Below are experts of layer 5 (counted from 0) of a mixture-of-experts language model. Rows are named router (the router's row for the expert), down (a neuron's output weights, with its number) and show model dimensions 0-159. Each number is 50 + 15 x the weight over its row's rms, rounded and kept within 0 to 99.
Before each expert's rows: a language model's description of what the expert responds to. This comes from a sample of Wikipedia text that the model never trained on.

# expert 21
Word-initial fragments. Opening word pieces of words and names split into several tokens, such as Che, Des, Bel, Col, inn in "innovation", "belief".
router:43 37 59 55 37 02 07 32 51 29 74 31 54 56 18 63 56 38 40 66 43 27 45 64 56 17 34 55 31 66 32 44 57 42 66 21 48 37 50 35 78 53 45 55 52 55 53 64 31 40 31 34 64 59 24 55 62 66 63 67 50 49 41 57 35 25 38 51 37 32 42 60 46 05 39 29 39 24 49 49 57 45 81 63 60 63 30 39 47 46 48 33 50 56 49 59 58 67 43 33 47 53 53 49 25 58 64 56 80 63 34 58 57 55 61 49 65 71 43 57 43 57 70 64 49 41 28 42 42 47 50 74 50 43 45 20 72 77 55 75 57 45 52 32 60 47 57 63 54 69 58 41 28 36 69 58 42 43 66 42
down0:45 30 71 63 44 39 57 21 46 29 45 38 61 43 73 48 39 30 58 32 40 61 35 34 32 45 56 65 60 44 56 47 63 64 91 65 43 29 44 36 68 26 61 48 87 36 44 38 57 66 45 26 47 75 49 46 83 84 53 42 39 27 67 26 45 60 37 40 55 55 71 43 41 51 47 52 47 50 47 52 56 75 27 51 58 78 66 40 52 79 45 69 37 41 84 69 39 52 51 70 37 58 58 43 62 77 27 51 55 69 31 61 38 48 39 60 39 48 57 50 37 48 41 43 57 34 45 55 64 56 26 60 40 45 04 60 51 61 43 33 39 38 48 57 39 26 44 47 56 38 38 33 41 61 57 39 83 37 17 37
down1:49 62 40 34 46 24 65 41 67 73 52 49 58 49 26 65 49 71 33 60 71 39 56 84 53 65 64 58 25 54 71 46 60 60 43 42 37 48 24 39 61 72 52 48 63 50 38 43 71 46 33 56 53 64 51 41 52 23 76 37 21 66 58 27 43 68 57 55 56 80 59 47 54 62 69 51 37 47 67 55 43 59 59 80 46 56 69 36 25 47 67 32 50 69 49 45 63 51 59 47 55 42 36 41 43 43 62 65 46 24 50 09 40 60 62 38 39 70 46 99 41 57 58 45 41 26 74 31 25 48 63 39 37 41 40 72 43 59 43 39 50 79 59 61 00 46 35 36 61 36 37 56 48 35 46 52 55 58 41 73
down2:37 60 36 63 09 49 21 22 42 83 42 55 43 47 38 60 31 44 58 44 63 68 33 65 32 60 37 73 32 47 55 41 76 32 51 36 46 38 44 24 38 65 69 50 54 39 79 49 51 48 65 62 39 67 50 46 27 70 51 42 35 45 38 61 61 57 40 62 71 57 60 35 54 70 35 67 77 32 63 47 23 38 34 37 56 31 51 63 54 39 54 24 37 57 34 53 38 46 64 50 53 53 55 34 58 41 54 72 65 54 55 49 71 60 78 55 22 57 30 89 44 22 67 37 54 47 81 60 42 70 53 63 44 50 55 37 30 46 66 31 37 82 53 49 20 60 45 52 47 54 72 73 47 59 46 33 61 31 66 32
down3:51 65 45 62 46 52 32 51 65 63 58 63 39 41 48 35 09 83 32 51 46 70 16 47 51 71 61 53 50 27 14 61 69 43 46 44 49 56 47 47 46 51 69 80 80 44 41 63 51 16 70 46 26 44 54 53 27 72 63 63 28 49 32 58 42 71 53 60 62 68 37 34 47 85 67 40 60 72 59 64 39 39 59 46 47 57 45 51 55 60 65 32 75 67 35 67 59 64 54 24 38 49 57 64 45 73 41 24 57 26 48 30 32 44 48 70 47 56 61 41 39 47 49 46 01 70 63 37 47 73 47 33 29 34 46 48 50 51 29 26 28 55 51 54 53 66 39 73 50 59 53 50 52 48 47 54 36 62 25 47
down4:35 32 35 52 57 50 36 55 39 71 55 79 55 38 39 73 46 51 41 22 66 48 24 31 61 70 79 32 48 41 39 38 36 29 63 51 38 50 31 49 54 41 82 60 40 29 47 23 79 49 42 63 52 57 41 54 45 78 47 64 45 66 53 41 62 37 30 39 64 65 71 27 68 83 40 51 44 36 53 54 47 49 56 59 44 28 61 43 55 46 51 45 33 17 71 69 55 58 70 57 31 64 49 33 61 55 52 54 44 31 41 38 74 22 79 30 45 39 63 45 17 37 43 26 42 57 59 44 41 63 41 55 51 45 61 69 39 64 26 57 30 25 69 37 26 76 58 35 31 64 69 46 57 43 45 25 30 40 77 50
down5:50 76 18 74 89 59 43 41 64 46 61 46 38 62 48 64 53 53 32 27 62 46 62 35 58 38 49 53 65 61 23 26 51 45 55 53 76 52 40 74 45 47 31 52 81 56 39 63 39 65 80 67 47 70 48 28 39 53 49 52 62 69 34 49 36 33 66 27 43 57 48 36 69 15 69 47 44 46 38 50 63 76 46 46 31 62 44 46 40 50 25 41 31 57 71 51 46 74 41 42 51 24 50 24 51 45 62 41 36 53 53 36 69 44 68 40 60 42 51 54 25 21 45 55 39 45 52 64 65 63 43 23 71 60 80 46 48 44 46 44 52 61 69 15 48 36 47 62 32 46 48 45 76 31 61 34 17 43 86 44

# expert 24
Agent "by", name parts. "By" after passives and in "Directed by", "Succeeded by"; also "with", and word endings like -er, -ist, -ator, person nouns like father, president.
router:39 24 53 54 65 50 41 32 40 17 26 48 50 57 19 38 51 47 40 74 60 44 62 27 44 47 45 24 34 48 45 57 60 36 39 33 23 34 52 51 75 53 54 45 41 77 47 67 59 60 16 43 60 45 54 47 32 71 66 83 59 74 41 48 49 43 64 57 60 29 11 62 42 48 64 42 49 81 50 74 51 49 72 57 31 56 48 71 17 38 49 55 67 42 36 59 77 79 60 67 51 95 50 45 53 47 26 43 54 56 22 55 48 46 51 39 79 55 31 70 55 49 54 59 42 51 32 60 69 27 52 40 61 46 66 35 39 51 44 57 55 41 38 55 51 52 38 45 25 51 30 42 23 50 56 63 70 75 36 37
down0:53 44 63 56 46 40 70 47 69 78 45 37 55 35 47 76 50 64 61 78 26 41 32 48 64 44 49 60 65 50 63 40 47 70 61 51 43 77 38 50 18 83 56 72 62 36 56 44 55 57 37 53 46 59 44 50 79 32 38 56 53 49 67 35 37 62 57 60 46 52 73 38 69 72 40 49 37 39 47 38 23 38 71 77 56 56 36 44 41 66 45 30 61 47 57 74 39 33 74 64 52 55 54 50 23 29 70 48 50 84 79 21 43 67 44 81 44 52 36 53 45 52 55 53 52 34 28 67 45 26 55 55 51 46 37 77 61 46 49 44 60 76 44 23 43 29 80 68 70 53 67 49 75 48 48 42 37 15 59 23
down1:43 37 43 76 57 55 69 53 64 45 40 52 24 78 37 35 69 57 58 50 42 60 54 76 38 46 86 57 77 55 44 48 55 14 40 43 33 70 54 38 55 77 38 51 51 53 62 71 40 28 57 72 28 26 43 76 57 26 62 60 62 35 55 71 20 14 45 58 37 51 32 53 49 50 48 61 61 47 36 56 75 47 59 49 18 49 69 37 42 36 54 34 41 64 47 60 44 20 38 49 58 61 41 42 74 54 52 66 59 56 31 68 53 61 80 47 59 23 59 42 62 57 26 46 33 43 03 69 46 36 43 62 51 56 63 56 60 58 50 59 62 31 36 67 59 67 59 31 28 61 48 46 62 77 44 24 61 38 55 45
down2:43 57 48 42 53 68 42 76 58 65 47 35 59 34 61 47 46 42 51 76 41 80 57 38 11 53 41 61 26 47 29 80 38 45 48 17 89 50 25 55 71 58 41 42 49 41 88 61 21 69 48 75 64 56 18 37 55 48 37 47 40 48 66 58 42 56 50 69 63 51 59 41 43 45 29 60 37 60 60 50 41 58 53 44 38 50 51 62 40 44 91 35 76 63 20 55 67 50 69 35 80 51 32 47 44 55 46 43 49 37 69 39 53 47 44 62 28 52 45 55 27 79 49 53 50 60 79 32 49 57 20 34 49 68 57 76 68 47 44 59 58 32 61 41 63 68 53 55 67 49 80 54 58 31 45 32 40 65 37 49
down3:51 72 27 28 86 69 67 54 57 73 36 52 18 39 11 61 42 42 51 55 34 74 63 56 42 35 53 53 54 52 40 35 84 52 53 37 53 44 52 38 53 28 46 53 25 66 88 31 43 04 60 44 40 32 42 37 39 35 67 55 50 51 63 36 57 44 15 63 24 64 34 60 69 58 55 43 70 35 50 54 54 46 31 46 85 68 68 33 40 41 35 54 40 28 64 34 66 41 49 64 63 66 28 52 55 54 63 43 39 44 64 45 45 47 71 56 27 49 66 59 56 52 34 54 51 59 62 44 46 60 86 65 66 66 39 68 45 55 61 41 66 55 60 54 41 68 75 36 35 58 56 59 57 66 37 43 26 39 48 71
down4:83 71 56 39 53 78 52 30 47 32 11 49 62 51 42 34 37 16 35 28 29 54 52 41 53 55 69 50 55 88 63 58 53 27 56 60 55 36 40 73 49 48 46 79 25 78 45 45 57 85 30 43 55 25 51 37 48 54 44 48 44 38 52 70 53 47 31 85 59 63 43 40 40 55 52 54 39 45 33 53 41 32 42 40 60 64 42 52 49 44 45 50 39 64 61 40 39 68 47 43 21 25 47 48 51 51 39 43 36 23 56 88 49 40 51 63 77 67 59 24 57 55 52 32 63 34 71 45 41 71 52 45 31 87 35 52 39 53 61 60 21 33 57 35 29 42 57 61 51 50 69 53 66 38 38 54 49 37 81 50
down5:85 42 49 42 51 34 52 51 70 41 69 65 52 60 36 49 65 39 39 42 61 55 56 72 51 48 49 65 39 52 61 45 32 52 66 47 37 81 39 48 74 76 22 62 49 51 36 46 31 49 28 51 56 55 50 40 57 61 99 44 47 39 53 06 19 37 57 59 51 67 66 63 60 51 69 45 47 36 70 57 57 38 26 30 58 38 46 67 57 34 32 51 56 57 52 47 47 64 44 50 33 38 58 32 61 63 52 73 55 41 32 56 59 52 56 58 51 41 68 72 60 42 59 56 71 54 55 43 76 85 56 42 60 38 80 45 46 44 63 31 44 46 50 83 33 45 91 21 20 45 23 63 43 65 39 62 25 70 63 58

# expert 27
Score dashes, date spaces. En dashes in match scores and ranges ("1–0"), spaces before numbers in tables and results, month names in dates, and plus/minus signs.
router:34 47 67 64 57 53 56 55 46 49 46 47 53 47 65 59 62 69 76 76 50 55 50 76 46 54 35 28 24 40 68 49 31 56 52 56 52 54 56 35 55 88 22 45 49 72 57 67 45 41 45 58 64 39 35 58 39 81 57 46 57 54 43 51 46 49 43 59 15 34 46 45 49 59 62 39 61 34 30 45 46 47 51 55 53 62 31 38 31 54 23 46 35 38 30 40 45 47 45 50 56 55 66 34 30 58 44 41 54 59 38 69 91 66 50 63 69 28 33 79 53 47 53 88 49 40 03 76 39 46 51 28 99 26 46 43 75 49 56 44 43 41 54 47 72 30 66 45 60 77 41 46 31 57 57 57 33 56 64 43
down0:63 74 49 48 82 38 24 50 47 65 41 49 22 61 46 68 63 68 38 32 61 29 61 69 76 56 45 48 65 52 44 67 48 32 73 54 47 46 43 75 69 36 47 75 42 67 32 45 43 20 50 44 42 52 47 76 50 44 41 47 48 74 18 46 45 85 36 64 59 71 35 37 62 28 65 27 44 62 36 45 22 52 47 44 25 38 52 45 36 51 44 28 45 68 53 50 71 62 65 76 62 60 64 45 39 47 58 35 71 60 46 36 24 49 48 46 66 55 35 66 82 12 51 47 36 71 44 41 62 73 49 49 44 63 60 46 49 47 59 42 57 61 45 68 37 65 47 63 72 59 16 62 36 54 44 21 69 54 49 81
down1:58 41 66 64 46 13 73 24 56 64 28 54 45 45 33 79 54 43 33 64 48 52 34 74 23 58 37 48 34 44 56 49 58 38 51 36 46 45 51 52 39 65 52 51 63 75 66 32 66 59 47 42 64 40 56 37 51 57 61 26 58 62 30 33 53 63 58 47 39 34 43 36 58 52 48 52 49 63 61 62 53 44 34 81 24 72 72 36 13 49 41 64 49 66 48 68 29 49 38 42 62 29 27 34 45 72 21 56 52 50 19 22 38 40 59 69 65 27 20 50 55 53 34 71 40 28 51 73 14 37 41 46 53 51 55 25 66 54 34 40 40 49 46 24 26 51 56 62 74 44 67 48 64 42 74 67 62 41 27 70
down2:62 48 62 19 63 37 53 63 51 51 47 53 29 27 62 55 79 32 53 55 56 68 62 66 10 61 39 54 59 49 49 39 61 76 49 53 54 55 61 63 67 43 67 41 59 56 16 29 77 65 55 51 34 62 44 24 39 62 48 36 32 38 54 69 41 21 64 23 31 53 71 61 44 65 51 49 39 38 49 74 51 55 33 82 67 59 51 65 43 57 53 72 62 73 38 57 33 68 27 40 47 47 46 37 52 33 71 28 65 57 34 57 44 47 81 66 73 56 35 61 21 40 28 67 41 54 44 32 45 43 49 73 33 59 36 61 30 41 49 73 48 75 18 16 55 55 58 45 59 36 28 61 50 24 53 50 59 45 49 41
down3:70 51 52 62 64 23 42 45 48 54 46 49 63 46 12 44 64 41 23 51 56 38 54 31 36 52 58 48 26 63 59 65 45 47 70 31 60 55 46 43 40 58 69 26 09 82 45 52 69 47 24 42 61 55 64 63 54 35 52 68 54 29 42 45 37 35 49 39 66 65 22 35 77 45 65 58 54 52 38 70 35 22 58 44 79 56 49 55 68 55 44 71 59 57 58 51 81 38 60 77 49 51 25 57 34 53 70 45 59 61 31 67 28 31 37 49 83 70 56 41 65 31 45 30 38 51 35 51 65 74 61 55 67 83 82 63 42 59 48 47 56 56 68 39 49 34 57 45 46 40 20 61 49 27 49 74 29 50 37 59
down4:49 40 69 45 47 62 18 49 57 43 61 38 54 55 52 44 36 48 38 61 65 52 46 48 66 76 59 45 23 49 55 57 12 30 47 54 30 56 28 46 53 61 36 48 62 59 30 55 53 41 61 34 34 47 60 62 66 23 46 57 72 83 78 55 60 57 79 78 46 48 37 88 71 56 47 63 62 29 75 44 30 64 48 71 47 52 39 46 38 58 30 62 60 15 34 64 60 40 50 52 37 56 32 51 34 43 67 82 26 36 57 62 38 49 48 33 44 56 74 59 30 36 30 82 35 53 56 50 86 49 51 67 66 47 47 55 39 46 38 63 43 44 53 51 55 55 55 51 58 79 47 32 43 72 21 40 69 46 09 52
down5:64 52 46 59 67 59 33 56 40 55 32 48 34 59 48 73 55 46 61 50 46 76 50 55 62 49 67 41 38 66 61 35 53 58 22 69 54 68 54 66 52 52 49 72 19 31 77 51 63 41 31 41 47 44 60 47 32 35 34 28 61 84 48 34 59 66 13 54 56 58 70 52 34 23 45 28 55 56 78 73 34 54 77 43 44 18 73 67 54 14 34 46 30 56 37 49 63 60 09 62 59 48 67 65 49 31 47 66 76 53 71 79 46 69 52 51 75 39 50 58 35 60 63 43 54 55 59 45 65 47 53 44 50 70 68 45 28 49 61 55 58 73 70 72 43 54 66 58 31 43 59 54 62 53 62 23 76 51 47 30